Experts of a small language model.
Size: 12 layers, width 256, 68.7M parameters.
Experts: 96 experts in each of 11 layers, 64 SwiGLU neurons an expert, 4 picks a token, a sigmoid router, a shared expert of 256 neurons.
Training: a variant of SOAP for the experts, 289M tokens, 4416 steps.
Below are experts of layer 7 (counted from 0) of a mixture-of-experts language model. Rows are named router (the router's row for the expert), gate (a neuron's input weights, with its number), up (a neuron's input weights, with its number), down (a neuron's output weights, with its number) and show model dimensions 0-255. Each number is 500 + 40 x the weight over its row's rms, rounded and kept within 0 to 999. Numbers have three digits each.
Before each expert's rows: "comes before" lists some tokens at least twice as common just after its tokens as in all text; "mostly gets" lists some tokens that are sent to it at least half of the time. This comes from a sample of Wikipedia text that the model never trained on. Tokens count by the router's weight.

# expert 37
comes before: " of", "s", ",", " in", ".", " and"
mostly gets: " player", " President", " member", " director", " daughter", " politician"
router:533533494487473529498479460562574508441466506447515490452514464456516483487446472501564529478527573516545508552512534532497506494504481451542457464507581501528513499521522528491453497488475484473401456470506472506543483436563570556422480473432438476470461521546483500526523617507497507504492514527512446544516509442546525452382551538489525476456450551475470433529465501457434536540541481461523426461508532471510495459591505483496541555473474571445419518466521494522459544516496542427585509480508491491445477554467594452477530502551561467523511526500494555483428467481481467451548442458477511485541499460468490561420538510482533499488563489477539433465548502507446485402497542549522501480441489546481442507461579524478464598472518496487496440562460469497535505528470474
gate0:572482524535430516544540495453546474449509514552533495530484495559478490403481505490540486479472555523527486475513486502416497518435469475504473500497564484529502435488533492506411492482502510450476516490449537511451507418498496483452511506519536509510482465526443581504517493488510485568385487500552426535493531573493476442514494468516490494550499484490487521479467497459520548521530529530567465523510470472458407509467535427489507538532495519428500458448539474519511568475500503466571559513475477433442473463453563474427465541570501387517536430539515469548506455493531451493473495443527543512522512489522466473448496522578554473501541463466501505508476487602470498565578511475456492602527449466447477495409547567502533433526587531494480492570565497494533499600488477
up0:568509527493510536425565507502502538440509479502486468562480396538435558412519445500543524545503456569520502450480539504515451488495539509553533465509498452537537479455476457522488446411478495517511548518568530490529479452476450524481514500514455467556522548482521504499507429475483539469499486537533498521554551464463563471492508529498517548551535535496506557529559457518547504477516520521471474568573547546461421431497450533525538474525538452612486466508482517493433459560545471493473476456571465484469532480500415467517418499432593495486486446508581487503526553485570537479498506581494471502488517444437455440533472496439487490515492539505459486526457474491598444592469481510471500555512527464521433465487438531431477535438514493505552475526532557451508454563533505
down0:426440475468555547475487499523439517516485493481511461534449456468483469497527542497546508439491497463498514488490461514481500535518580467397504403450513552607477471504487497481496461496500491501521462479484512509514495437475508453527524460457455531603488529436486506490518493498507512537463467550526442525483519413433491555525489489495509477508504458516490484484544546502570496507491558416491447496532497563470468484502460529523500468508431548417499486487555467451480569584440401497582499566523510531536496558543534503501508530438446510509529541567492494589439473537497525518523442394501540487500431434525496543538433461525448452501499541464505533472625499456456481508544484487535458437535444592550504523438503474458451459509432499533484520528494478451464504422522519
gate1:457473427453533497476458477503471499475515543529488553482539485538459465507495494455536438496507534462424487486533465603504455508570518569439544481538453478460556507537512549459475571489508450448500539609502551508550578490550466550435423498490550492473491493479542444531578495512421505506515506505462484499498555470520535506488461487478492385460537489541448559519518520461531494537461514489483566469496484554558499515506527566494475543498488496504448490512545519457510495538530468528559481487486441497543551552431546477498492453521556503513519420530527551570457529406527550516514491595502401549507529507507437442512517525464620522436505494492539479472535526522529520472486472502434478465441471518512501553484446563557468544483504407400468512487521535461498556499477503
up1:450553454467555552567525521495496537488431514495486497492476510451497552458527443523496484512508560468550459512408479511496463552593451566489459513513458524498480473550508485502539456525498498520514550470440495419459439470507488494539525502558428460432552529539487549486514495459510505460489520521564511540432480493476475486438454465422544454610478491528518492533480522556512492550464528451491462450514544480479496531447510526490519562439468508485456427498539453487558488565470480519471459513473569561419505435457511544531518548492484460527468477495508524574479517500492516529610506470489527508501588500471506493466511447464459475512449599542517443484530391515576517466453429512456529520438426513453420505512432537521548461503488514442486493447496500515565450498560574
down1:458492585444518510488438474436476490494489531555499531516467509460495521495519533514549445489479509489482509497518494455554486561469474503409438510534527487471450534548541505515527482525455539446482495525546517435517444447570499554474474480529477491476485573527529534504483507442500465460476578519589506519544502472550521460527527519486557511586496548555491513532600438510542500429446552516464460501576457486521523514487497495519563505452470524459553458523512487457506528520522491404563521471472553448530451448464446487505580518501548458501524442525552385453523452415503480525517517472411451527482488462524463537490475475540473431419511533430581488538450464492495542462494522507491498490546526495485471514574484454480585486479523564587519508369498539445452465479506506

# expert 6
comes before: " |", "0", "%", "1", "2", "3"
mostly gets: "%", " %", " Votes", " km", " —", " points"
router:491478515438594479566520472440510532480589519427449523513564481468474428391484541510527512511534592503532481476546562526547464466424500507516572481487521483524518533468518469508527437448463429485503514515469448504606506561480559492474521519458514517529482503484487512482524573482475507520447472586444544510563516425505462543482443513471468580426525497420532491568503554524500521537519525482507502503472515575515517487526459487508582531449418499463449509494522476515586538556548547467530511488490500515525529469456519418427506458441536467529528486462558513448463526546458539445482475494489536556478522425548507490456533464526459518493491488490617524538515494465495485432402534456569497482504505504440509472462560482480482535515446491456525525550521518531531507446463477
gate0:550511523485485552476501484495486518458446528555591473467458520508478450443467482515514545441604521522457504466491489544420459497483559476530497461530494549521464554434456507537525513464548472521472543473429455570494521527462527551460460553489479489511537552527459452466492534545521445500510508508471551544490557417474521505536555502480553439457468521480485550465456497488498455550546494508570561516436508544504515516445480527515413412490466488546530504608555499512528526511608492525512535490475499461487564510494443507418487459477531452471497503496500493404416578476439536478503574539427493592434452452505461498456548416485482540478453507488526497522519482491525570450576514485498486464569472446448495483510502529485527492515558481464565499468547536439515530472505575
up0:525505513518541422486414482541466480453493481532472525538608501507511539581477485453428504512492480500509529514517552528496535504470444422490530501436508536548452462472533514449445493488499510513445464537575520472497464523465506434528560470515504569478504493471479578458605490489465496585525532501542503427472441447521474511479457554533523544516504463469534541610507490516483515461494437551449481558500476495486512559506581523449581513534544517437509508467485410534464509551417528412443499454572456483451554476503499479517459476478454487522472492506508594531535559509514553484451476553545418518523409561487487534524538504496502467543476447429506542532508554454422463529484511442541461491513506481530496543452459493493501482515550560546521455460499448479470530492422478
down0:518499466462533556559465459536553441463588505542424491492521506461474530516514507539461540484517555465526486486579500527478529541477475604486591420470520489511505485518527498593548472488475525524559503411471495540546513510483502490457538442517549519598498476522472543509522565520528513490452581463558512532501517468447525457481481485491501484560534472403426510623492455450451481436504503444524528513528547524523546504493471471501444455451581499516538480499462600481433544474466462472486556509556518514483547523490500511480514511522532517456531528483516533478495473555480504531469461456482513527468507465483584591500563465479474486499541483529595453444531494492508528451445513506509453566552393543506572553550450582518483469495551500560524508469505504512510545487480439
gate1:470593469451488530511499468447444489519490549462525493500497478539543438441528548469515583516501459558558491433529511585531535545504523520489497478485554452489479469452498520506383457466522415585488524527507410489483514441436510467563561491484507511469550445479515501490452491519507460510433523579525540442508421460477453513500454460500517479461471486498504499582477485472508464565539482461587483483487508464439473537486477490536505430467593516555475452468501425525518500564556476513367524499515539529487554496515467428581493523581486492512508540445503536471526425517522582490491505500472483552494446441459552471437524510510435506410490488522442445462464495463481502495522497486516534537464486498472539509505501497457412482502532452558454449492496469476540516504493577
up1:491517494463434457544493484537497467537474491521547543490472514529561526463551470457548478519483488426517497398542549492507513469522545504439455526497514494518442525489453448417477515462524484505548505568535484474447551457471428487531540515606502469444492415499521528503412512449464505570470466520555434502473535491476455489469455444527489439511460557554511497495514537466466498478549494539554511412547537502471496475449543435434512475483480481581503500475549515475541548501527425506537492459495454518451526506491590482540464508481457520538453543465518519523540549519499502524530467546519445430509563539458519506543534566524456596503422522543522522555553492500440497479558487511488413501541625477537528540508518404493482433484487573483481525533511436499557550492561539
down1:427476498484553502508510515526484510452536451491510482578495563534544515489494542486599464537487578503522536436504463519511514400510494503526503542539514494524501491503489498484532492522486488498464486554506457474504535458469552525533508496559508508480484459492499507572502487496559554508551472451472445388447535532508507471453510431553526518443502470503458533560521471479510547458500549559558486431527491503529492559506545547441512518484475410606520500535517473501464472439510476537403533478457481431484501489531515501526456514526517559498489492516513544548518544489451470429557483501494477541508450473515521461455610440567477524550519521485496495559378496548481528503536430520608538509534434574399469495552504483507562481425558451515598526552545461519539465482455536

# expert 92
comes before: "1", "0", "2", "-", "{", "3"
mostly gets: "′", " −", "–", "^", " +", " $"
router:467516492452578543520565548498499501481504483498416563506514486472591422515453496566556490473582566543514435529545609521528451466489522447513583485516483474491507477480527455530552451500461587488432503471461456500537515542514506446486453502463462497560507499494512490465521590497478465538452463528490545579515488462469509532432425497581468534421529515450518522510491569481509462506518564534567476466470491468516503435560426515513516541413482556500479475444490471495578556515524503496454508481484492487478598470454532458444508507406560505495442475469460474406430493494485570479532466565445543566463502497521480476501483465504541535506478479470555496476485467526562478452430471474551479522477474518461501427485518449536538509476440532520552516539508502484464477462515537
gate0:489499496476501459546466502484472500559518623434505539419531489478568449476446483565512423534511518560482493517503550531480508511536468529472534433537485499460499497580489546493474480489490479550516534535498449474502498459534459519518485471533511545445458544515461534393509489458511472531498558571520534436515489490532473467473409449537436435485561533506511635517421519480536518482468530495518506412499514498486420528512528542493519482568408513525474448524494499529470435452495504525483516504439515529428499513535512557416516499486514496488485482519601436495468574494531494487446542535493513532548522506473509428422440503484450494562582511493458519471504486420454505493520562536511489563509463528476507562515492434444533407523516488439538499544465513517411504524469440
up0:487502550478519491503511494519555551495538477481424505472517475480471539499466449447473479529529561488443528530453499473531439498473553507517556513503516568526468467499513493513496573453432526526566546469553563621517508537493518482534530453447505476502461464533525551544532540527556572524475599484463496494474493508431458510515483515495538500558426482538516478466475529478440514469467562513473485441555528505469510518452551357441451468497516518530547480522527488496498509489433506609484480496496435469443471488490497500465548478616445401470504498524495492505403481532488492507487548520588448471441482421519434482485521551432504442453497482470581450438542541422453458505474442526519512485511430541459438521577486462499460475519512500544542493502503439482516481531465506
down0:463538539536516477487509506517443466481498419556425558453525519471529497508421503515585523455401560562537399547512472523501513491441478553440484553464498516456529501511564465504491567558494414539448588464498432449535489485537480520516457462521446483465525494556441533441466486492490459497507514585482497473513474534509434505528490459443440517516456531590465549486458496498440524556519481496560500520524488510531478518514501443485541511490530472583519498469498451532539534561527545444524493482545484541527567509406441484531466478496510514452569440493475489511444480481451554430532520599605471543472539516459515510477536549601513519493524543502477487525462540492535553528506457493579477487520477489523508475493486567527466450519457500421474422505512485498434492450480475
gate1:515556523489487494597485495441559551531431548439450529483494489501541490508507494506483441500455512464470493432534532514441506470401559498453562526509484455481511485504546477548502455541482496516411513467542545489515522510487567515486467539516493533513444549524525434481544552511560496450500412467540469538549494455494524527412531540509554512497547491520457598511436466495517552515437486541544508501575483453541501528527488458512487487534531528522521519449577482499466560429538566473489486523571490461492505407584433487497500518468471560467531535557520520490517489495557533489495422469528548512517485454554432542434459448512599608559504499525488470473456509443555484447487554468503409506484492448509496422468515478534563533574521453533468460537493475493518510566471488
up1:447513521544569482486590478555525479515568531468539546528490475418531503442494510521479452518512536353477557466434508575522467445529517499536551547555493541489499450510503543388500525433464425546497446503485419544590476504539513572461527481482488465470563411475502513467539559493437515493539461525490528507452463519650513500495506539518433470465526538473486535492575485486522498525485585518576543540458456537466479459513552557500538468452508475528469489524511527521556494479442493478484494515477461505548464593444513433504479434547468509565527518540450543511526497528468501469481492539506410477491511538486494447471558503496473439511548475478542471532527524482492436528475455480553481469531517569530494565486522489489524526472465555477500498457442454499505478493545492
down1:438420456553519512572451478569498472560467474501512517526545515530517514509500506532461470513521510513539485532496537546464522472519552519499456484507569600504565545495496508478506492469467479510433452555409538530512555503520577536536495468431502507505477489539466492482548538523484549579437436512455459545497488443493480549527551494552504476494490409544480493512549448516459611505532468477399479488477532511472464498603458539532438460481512511456502555527484517454442539507472480511528494543538457437492425467517472456543440477450483532467531482491479502476489432525420531474471553398507509469503486404469547501518521485493510491510487443602483468461524591498555543520494468495520487498440514488443577530520492579463525428436515517536558509486422480478521535431451525

# expert 81
comes before: " the", " a", " his", " her", " their", " an"
mostly gets: " of", " by", " against", " regarding", " toward", " towards"
router:541496498404528464514511482492514529487508442518537439495478403467477511514492417494503448518629544560469512484501527558450461440476471466476499488451542511555487457558401518436490454457452534497521406419486466552458486398439523454550511452482434496538515541552524451547593540529496476484454520531432452474523491463499452504462490503544478480505465555463530514480479542552482563488462468520475473482486503472464503505523438530509491529487455506485440475508512503502523580568500517457523447483551476557395549511485508413481486509495542486440467585499465505407474477514491467526539495563492519564506498496516504554535497471540527454535520505489517496471594480512523494480433523495503459496511501595470474483492558458426420586485498498516514558559512506482512474529432476
gate0:541520540502509535476491457587449392494510485464493531532434454550423557476437522467498459464482473517546546498475488462524465481468492536485584478562557493499492534457556536536501579512529487474513448491488599502486425483514589495529469527513425516498471491485468497503500431493498537520526585618514434548426523500465481472624510484430514511561421569547528441507509460532491521518492520588493435497509554446502553457546396477501552536443511484507463497533464543530530502491515457520537499554474557547544494507485507474517457455477508492506497518448457478511532507481553547525501546501511514521548496507453431423444501502504497447474491561523495499487523487412507509472490543433431559497479528472567474447476440434487510470516570561443489472491489546538505472507542512
up0:518457437572517537446499486536471480548509494479402519445495405516550469503535464520470557577420549524453536515499492489402505484534496604492489462533508562476537510440491504517530466531466509466498524576485486535533499511556535540588489500537617461397477448474549518458408507486502459485522425380498574474507442531492428528445438503528469474480483507530496534553519539444518499469467477482455446510562477557490507520515474510536508429506526520538464477443475504484538533496553564470484480505499501517540402465490468531471498500539552437513473518478494535504438467527480597506443466483458523489524586536480426522475466454531552534522509467430485524502525518529474481494470509496579468491494461520494509478509484519509438459491561539514561473510487556500508460553478582
down0:475571488466445459571504476515530477537542453587464465597529508475507440484526496526536545494559573506455487465518446526470540481538509540543520492457585526484514521508471533593455467528467472484535479547433473513555429511459563488464532437510584470500436502532541598507471413520534479525518534458489527533520513512536530548480494412557526474560535468545455491503519510520495556482504526469460414520487569531522454541426470498467586526531465498524485511465465498555467439526438502536474509476398485507519440496598527555500476542503434487472523505548479414500526463555515562466485524554556531508478457504477505484484547462515466501498584542532507449503491450535528540470496503556546468482457518523503493475535506453440466461550457519557504382504558497555525502522457496
gate1:548478566518495474495525559465459544480568485476484468485446514538486469536436422486546522540451514489539455521524406469482448525530428529437461539487510534514512497554546489461553587442523420448469476520435439549484485449491442477494476535495463527474550438491481549432426472470408442513527539543542482476519484542494505445486396517514456499511555543489443555508497525487495509469458518482476510514511459486417531557507564529496559443425444570474471512497532451500520538503449511506506475557528466526457550538446518545482455433446449480479509492530521451487504501481536475479474528517478488488493452520569477571474517485482489497483476506452461495502546427546529506546470486508525573522525472492518514511581448484445519495596532570522458519442396540527469496513395408
up1:542529505526517492501577511464512466539466456536458459595444488484541472548508551487480473481456588455506528546530499445493436441510518514497611518411468449467558542552498497504457518540546531428561480547581504525499550450488427514511526459515508581510493469543485497536559472494501471477529503537484477466549441452541517514497495519506525552508500468518496499500493477501531502540567564609588470514501539557549480510465485446530520488500571533456510494552486517493477478477453459570461529476536534455522467601557541511472508521417522465505539482522533481519530530578509462493455626464474480505505539526469455532453485543454436493565496486478543493472448489514534511498548490501481481486431447498519483490526518527517373414487548537551492525494533547497525486422551404
down1:551559529543532573558601564549483448547500573499509532587457519535539562482489496489486452449516481552555443511489494509462529504492481465580564488441588514525475479527547451478478487523563481483431486473534453449493543477522473505472504512504502520608485525485490507525516537520522442490517503495533511546461475513532470590538527469506524489479417479476491545435513419447499535502528491490523488559564542506460528461503459503525426537486449520531461553528514434494440442505449536491503475513459580401556507558502519515538517596513559458437452475581531390522507525515574544508492466442472515467528468531522478534494486419487540523533547496464472470488491547434564465515464524485563544514476565512562515512555530461500457491590484474533497524527446520514513464458478528

# expert 60
comes before: " the", " a", " his", " its", " their", " this"
mostly gets: " between", " during", " among", " During", "During", " throughout"
router:475509459442504515581480546435491577457532451488529469515461488511462478499514428469578489527570514492456417444521522531514514446463467535461571509488445512421472461521389457481486474506476551488505445483543496484513484491424518546526499523473459495507515569508515437511559534539421527475463504508420494468490540525569468458484541481483469508475502503416474448472495509543536529484522501460542502455548515441431467517555472508502506507486462442480446448476489468517592573469518525477505482438480547493425550504508502473451460470495537469435565568521492490483469492466503524511538455600477540520484488505512551641502484506565490527433487573466500555460588477482475501467416496499531465510491492517450448506535547478448422549542510597497483514565502462552508531465527546
gate0:519498490508410508466454574485613500476487486508530487415510510550451467528520482468443573467503555527549417471505539403574443484455535462482443571468541413509508501470464467458514579516526510472487351568399458484560417505509584462518548488498494518580513545550486467418505490506513456508555476518520435554484511480518488461532509474506475483519542493519565484454492480514499473478485550528518486527489446434458526552450505405528472509474449509500487483479475502492487547514464443464504496529533457481512535552493512466487480501497496478470538490470553559450542462464516516403524505511459487526521489522429520525469476463514490512451508498548514581401492492540567556545433519533510485552505543512500476467489520503562526511523478527499477483525491594436494533584521506
up0:419512519484530625481396503527478503492436486498486566404474445467525453561445525394554475501467508475505508526522579530503529494433467467442516492530464491471440471438499479528518437409544458492445456466513460461530454476532495573539516537510502579425405517469501550496508500509464542568433456425488492442514524520477452447469494516594525510441516555517472589524455550478503504460475586469471535490535429513503475506527442512512500488418499509498459499472505486500467419511543514465495462460468503507473490484519438564545490421542560466555455496484510484534511454525455495490496488539492478510533461495543514487446463510404538460505468440476506484466476505471463487516483523527450513527558431517553596469480471547520495467448515480575538500484479476490461544506517503
down0:504489513559455498611404526523530499521485496471532500471462494476465442473466499491557555546530523522504575439507538499461541539498528557517548511517492503450532513483524515520544494518479502400496437558505433455572514472590637539502577476472541551542479502538504559512485476537494513485528480547500488570504484546465533532457560511527499454501476554541474559545555524503495438511500514481536421479551506589461455458487470520453529538424522501424531470467501498528502537407517488548539513516467496544559528591454441570462447448573525509461489516480493418495518522587545527478476454473542616487505523556501529533510493478503509503520477488560527560463550510526488450514526484469573490490480505446417548481524476488518479533548470506487547507426527510446532512455525465
gate1:543473514471491469470476506473524492519522453627554538422481544450414521513482473518510505471582532546564453550476477480481521437527551439475524527426522475437483514494478514579485516470453552472464492435530531536484483509413519454484523507499395475453458511428469457439488447489488449573525461532501542460455558474469501524483508499462492446492580511416459440528517574471517463466503514463516581581520521461461505524524470500485519485507463462493530484485489482526489463531476481489501550558543488436529467541530580504538486442576514525463431497553467539500486512505546501480461449558480594475460504433498476512482443489555495523564568536511498526498425635501496470534536477508481475421522480518480542522507514444571450458471442467469520503503524564429494492494539515
up1:507596555508593509496519474504518563531528504430582559455484499436493543557530517456551473506551448527528474521424424496571513521475495543495480537495434462510482446469530516518491459501469464505569429512450456413439519580465500468487565546563491585455514500470492512514486495544469514536462501521469508567488551452464502519395518514520506476575565532522503486426485468448592528476428508447502530496428497513557491526495512553452533498490463481403486582511504552551553560430454506512519517487500428476554450531486485444504441477508440524519563537544524511487516537466524486471500455458454475513500426536563478492546509509522494451422557543582466518456494510470477504522506487521532550584519476463492496432534491547487483543517481458502457510522482566439498490526471524
down1:498580462521570443521462515518474530470497553534492437549484466382488497508534501449494499496491525386402524491503464481479513543528468532505510493437455539426462459467533458455542547484474467497524511467495528524519499460465453589487583501469486511571523499552500549515524477443503441492476495416539472487504554527481505563407521420480515551466520470484512517483463483466461593519463518512423477463539503505507520510520502456544500448530492532526531484520515486508445434467505535510536517603538452486550481496451524469508519491527456472567509493469518446592501472454475508527489496518523504414541494446518562507509563529513509471493487535469427454477452506444509558446380542440490460507514441450574446468465469433477584544607483516562516480496467478538499503475461511

# expert 49
comes before: " the", " a", " \"", " as", ":", " an"
mostly gets: " including", " :", " such", " as", " by", " include"
router:469558524376555544488497519510457520439446480550512468553469468516517516496489458500520497487545531507571480490496495579398462432483528454489550475504514505540477436492472477459448466474464499495421443419534490457479491483542504525469507419482510533534516540548515460501526554513515566484433449505460457525518504482513486499459547509505461515405573448436487481458481524535476500489489470482529439487541494440559521461559498558545560434447517503462492522534480419588502503517473463410481504490544455526446538494455546419475522500467500461418470425525542441492438476469536586498594430494419554476535466495583459492452461421574480499454533574556518494462487507522512537473456493478500492522514510553518493458457501506432485456438493514547521517525479476529506532503507468
gate0:534519454489483475534437508495565516463436519496476501580501465523451532469480480455500471464522521462523461565539502546564508476495530485491491540517494476515398511570480424529464524484579448557481525502481477566518557414521519486510467478488460554503482574514527433477550470527441493534466447556558531498559519528497500515602488565493530510483470426534511465492463561500490529484524562516491517534533603484521477536516504474586510524478517521568544444489471489470552520565560545432496499482503475474558547547511472518561443509516586584520426544502532524497576529494481570523451430483528466491512585502482517522458524541524478490483494471500466491467513472529502517492547550505522529431484468444542528524484531546529475483522540461418526581383469459613518517569528458
up0:464491456452467421497478530455469447514556513525407551482496524464495503513480519475469594525511433539610441549442472542488472519512436499440491465529518486474448500456462513441500451568496514484433519472530537507533532595500496498492462475552532523457492446487497523467463463500567473495455575511484450560452543506517470461533522477475500573505469483527460474550425505514467573564527519456474466492570502403492500504446494507430494450533478547519548482464579588469469491441552470476472516533535520507528471440442502536445516555481534483539533489577572541537488455524569481502521531496536609531427510478537512505496475492464475532475520525487455470504451512470479477497426434536572455460468607521520524463475547497514496532564487497435481529495436473520455520549543444
down0:483520503554533472512490531405482499501503529507420519481412490458474539614447497480434513473537495529577520529565476477522471592516459474549502463363476505506457472501462500503510456439469532540496536442471533503479555450492436495502549535480457472512543444445501486479514488505515485511535503435447518440458631553528498545500458511442492462553402492540549496474448461471506484457551503495521540444573554402462487533493524498546532546570541491513492556473505502379467477510491503508497488515434506496477497428536529487502512488521529581502519590468532559516542517533508449522422487554494440517481500527555440506474492505522424557579508523498501561537523433503489485540503485496523497533554469491511538521453537555544468491505439498517482586523509499499493462520452481
gate1:534496438517465521449564505493454471482402458507507470440451507553438503461502523470473511469591494490525573475567471534490467490542483462497447435543506517489495425507425486457476516511486477496472478532481533563518580530539530513470413415495456488427504518523478494483466554525507522484466480465488491558496548472489513517484511538528549473475521484513525529502496534596518486526433532465502486496521543467571484514476567487583480438518489504492464451526388419456466564417461465343545503509505547554593510520532516490457522513513550495466538532521500444452495553494519535514519469412533524526475539443479450535495450475446512441489487525511577508516529504475491524469506505543436484589481506449537509480475481450462455418484511501503464461450457430527578430507511503
up1:592440520525558550476408531474521529528506495448594487479580538484520469506493527535508457528500495525468499571430523478450523445538519442491591522491458493525491484566518552553479419488463490548565446488585483512550522509546505526499509479483431397494500495484474533479483483452540577451485520524459535506439505540526513548496592441453555507523516532526451488472501508460558537443468508527451480530477462552503552522520524490511560499446479496499504501527528539526478469532471521580527470550467480512550511490558488471511468520553522483446508449520481534466476472546465625494456489600496557460494398458588539530502540479481531550479564525520490408524516461493491566547528520467536503478526490484461562456492541502518476541485504532553512461589458552471502532477403503
down1:580526514441553480501468397562522495470494528484491463439499542448467468569507436449596561516518493386517514487474486513514567528452489518520538500460510549456482494606513518510469538549531531479527505490538457551443561533461456535487519487488522519516534524568496480472528502469522505463431522480513481520523427512559534534488517475520533469489507486455522464449499446548445520400501511490518435499498448498520482475471527473490608406480474544413474521406525447550500506533442522499537458542494545476512535483528446546513544475549461506472508495537417374535521494457416465494503472516443470498503501462522403487492551534529532437531510518560452458540452544545581497532518468515475507494502437591511466487498465532504488491517503568539530463531533520472495555434500510

# expert 42
comes before: " the", " a", " his", " an", " their", " its"
mostly gets: " during", " through", " in", " In", " on", " at"
router:461448469429494515518495537422535545487484449441508473486486547499481509499484500532515476495499476558544398456527499619526564479493480494513575457549451520540466492472520485491434369499468512495430524513500479524454487518525543540514625452479458502468512530444474442566535563506476520485471583499454427473497520457512556468515521448488446559503497487472530475479469479486555527432515514519481517565543516460527499495515476477523530516444524440448510440455491429544547537489504505425508514480497516479464565547493478462474486491437532523466513560476563505544465483383462494512575520480458564535464494499573522509503496450500515447441487525458475540478535480448500463528382546505562492510502440524478500518525508481445501526452415560480527551557522478507547538419550539
gate0:527516461473421420556546467508476449489501575561483471492532503546448544407559484510545429520483472478464496447470408470454534523397457527549462547554471526505488515445528436446501451492509483443395544492478558548508493473483508473479504480532468508475402451518514454547568581523540514473428454526499428482494511475475507443581533523445514571507485516527460424451500480527512515506453507525570534526503519488471455555450522497420411498565523580540534497428513507493544473510560486476476477500447492526512522538460508501450493486510497492564419517471560521471502506522466464502563518518457521485567550471500444497511521475557465527542499481462453566494497429497456478527443525574469522482495513511472492449517450499488517444465497514490479585401522456505507539445522542
up0:549424436460462517503542524467489498438482490501425483512429477519486539489576457515553486458457543522565485487469521502479449520492505553471403465495513494496494496516455520459384536543532529532519493457520469526508461487542500418535491484533388496551529443473572531458480604535551532518493468570544464523512489463510465481500501496485541517486514483502467465499460509481526471480487453454496563480535504487454407544468537505505467485491468536419503495444554531518542443575516533548512485515452506544587504547532531532490461497442413444501536427518544515505486524521483449498560513512503459532540462489479482563474496524518575538505506535471495528515563438407534537481389476481476438535499496437513552536552386467469514519532502489438493517425472484468500397427506497
down0:434495467525529505509519540507526518497499524518509490468460476556534541558448425528401422511458480547493545513466464520572474355498550543529473451561502524520495485461486434546518492542434431580464452572478518482578540474477413532540472549487554511491535536556509532483421527469448507493492535532499540491502515493533472514513428456486439548504453488498433521525511444495533544557475496473466526552527581527520517493534531531503563503483504508480501459616470494523441490431495500484464526514483535482523505443527469498465481476474519533451531458552556524489565473452543498503434512489578505441492536524511601499518466541405446513478461480522476517515516456442459513545465521514546496516532511523499495562498572570484468527559476526434494573573485510556468561537582502
gate1:465520469432523494480367460482529427528502544550489510536515533486528573541475501527507462529538469536536510520479463545499567498454510485507549521552447481456497514493500475437475491470500427564589540558524563482478550521512521544514614533454503441484504463483464513525402502474503533551482522531446521496485529536449473442466504494539461453515544480584487453527540516446480523456551497450447485522463539497522541497483514508513567529453581458430502567440492575470505474539476522532508440506472555434449488498550564565427535474520395544575541449495544504486493530470446552451484513457497628434535484557528500489499492562531474445459439512511535437545453446506541464514454490489483547517548522492492538470495478535464469475507466492504492507494569543465531548490494552
up1:473513546575478516573532445464458489542531512428426543457508481505487472555606469513524537480510463468458538512546452440465431550459507522537515519569499494496525539519515500513498536516454392469394506540503507500483547538489468551513470512487449441501501527480492541446537490540503446456514491454547483581488527481547448469478423511481510511549499425496545470510549455511470545518484525463542548460489490589376489460452442486473486481546511535449462417518556464516453455448581522415500501467520517508519517463464456457490494435522523497447459495484508492527491462489535523502535510425501519528500476442508541459515548450471536604442516467490430539480535517471429498484459492563520460495410488464581475460460537464425550499542481552454542444565504498500494526537486484
down1:556408439514558455521440515508589457487521491478501553521448534514436515476553515496458499524468510510552447489504506434487518402499412466502554455389491536513534501416560432489572454523520488495502518448553454402470580484495557548504520504456588472459506436485532504588408511466515538606513500477499486526483468513518524546509504469487492504460440551491497540416456485535543506496496484526424477472488478546476521457515553538461530571429468455542511482497545507521513462486513491577485510408473477489532477539482457472414503509489426473444472494510489499477510537490500474487532516576514514519481420473462501478511522540529517495490485507515480503422497532472503527497484430532495493494483482457445507514562555558596461529461483484557476546585560452500480523451518469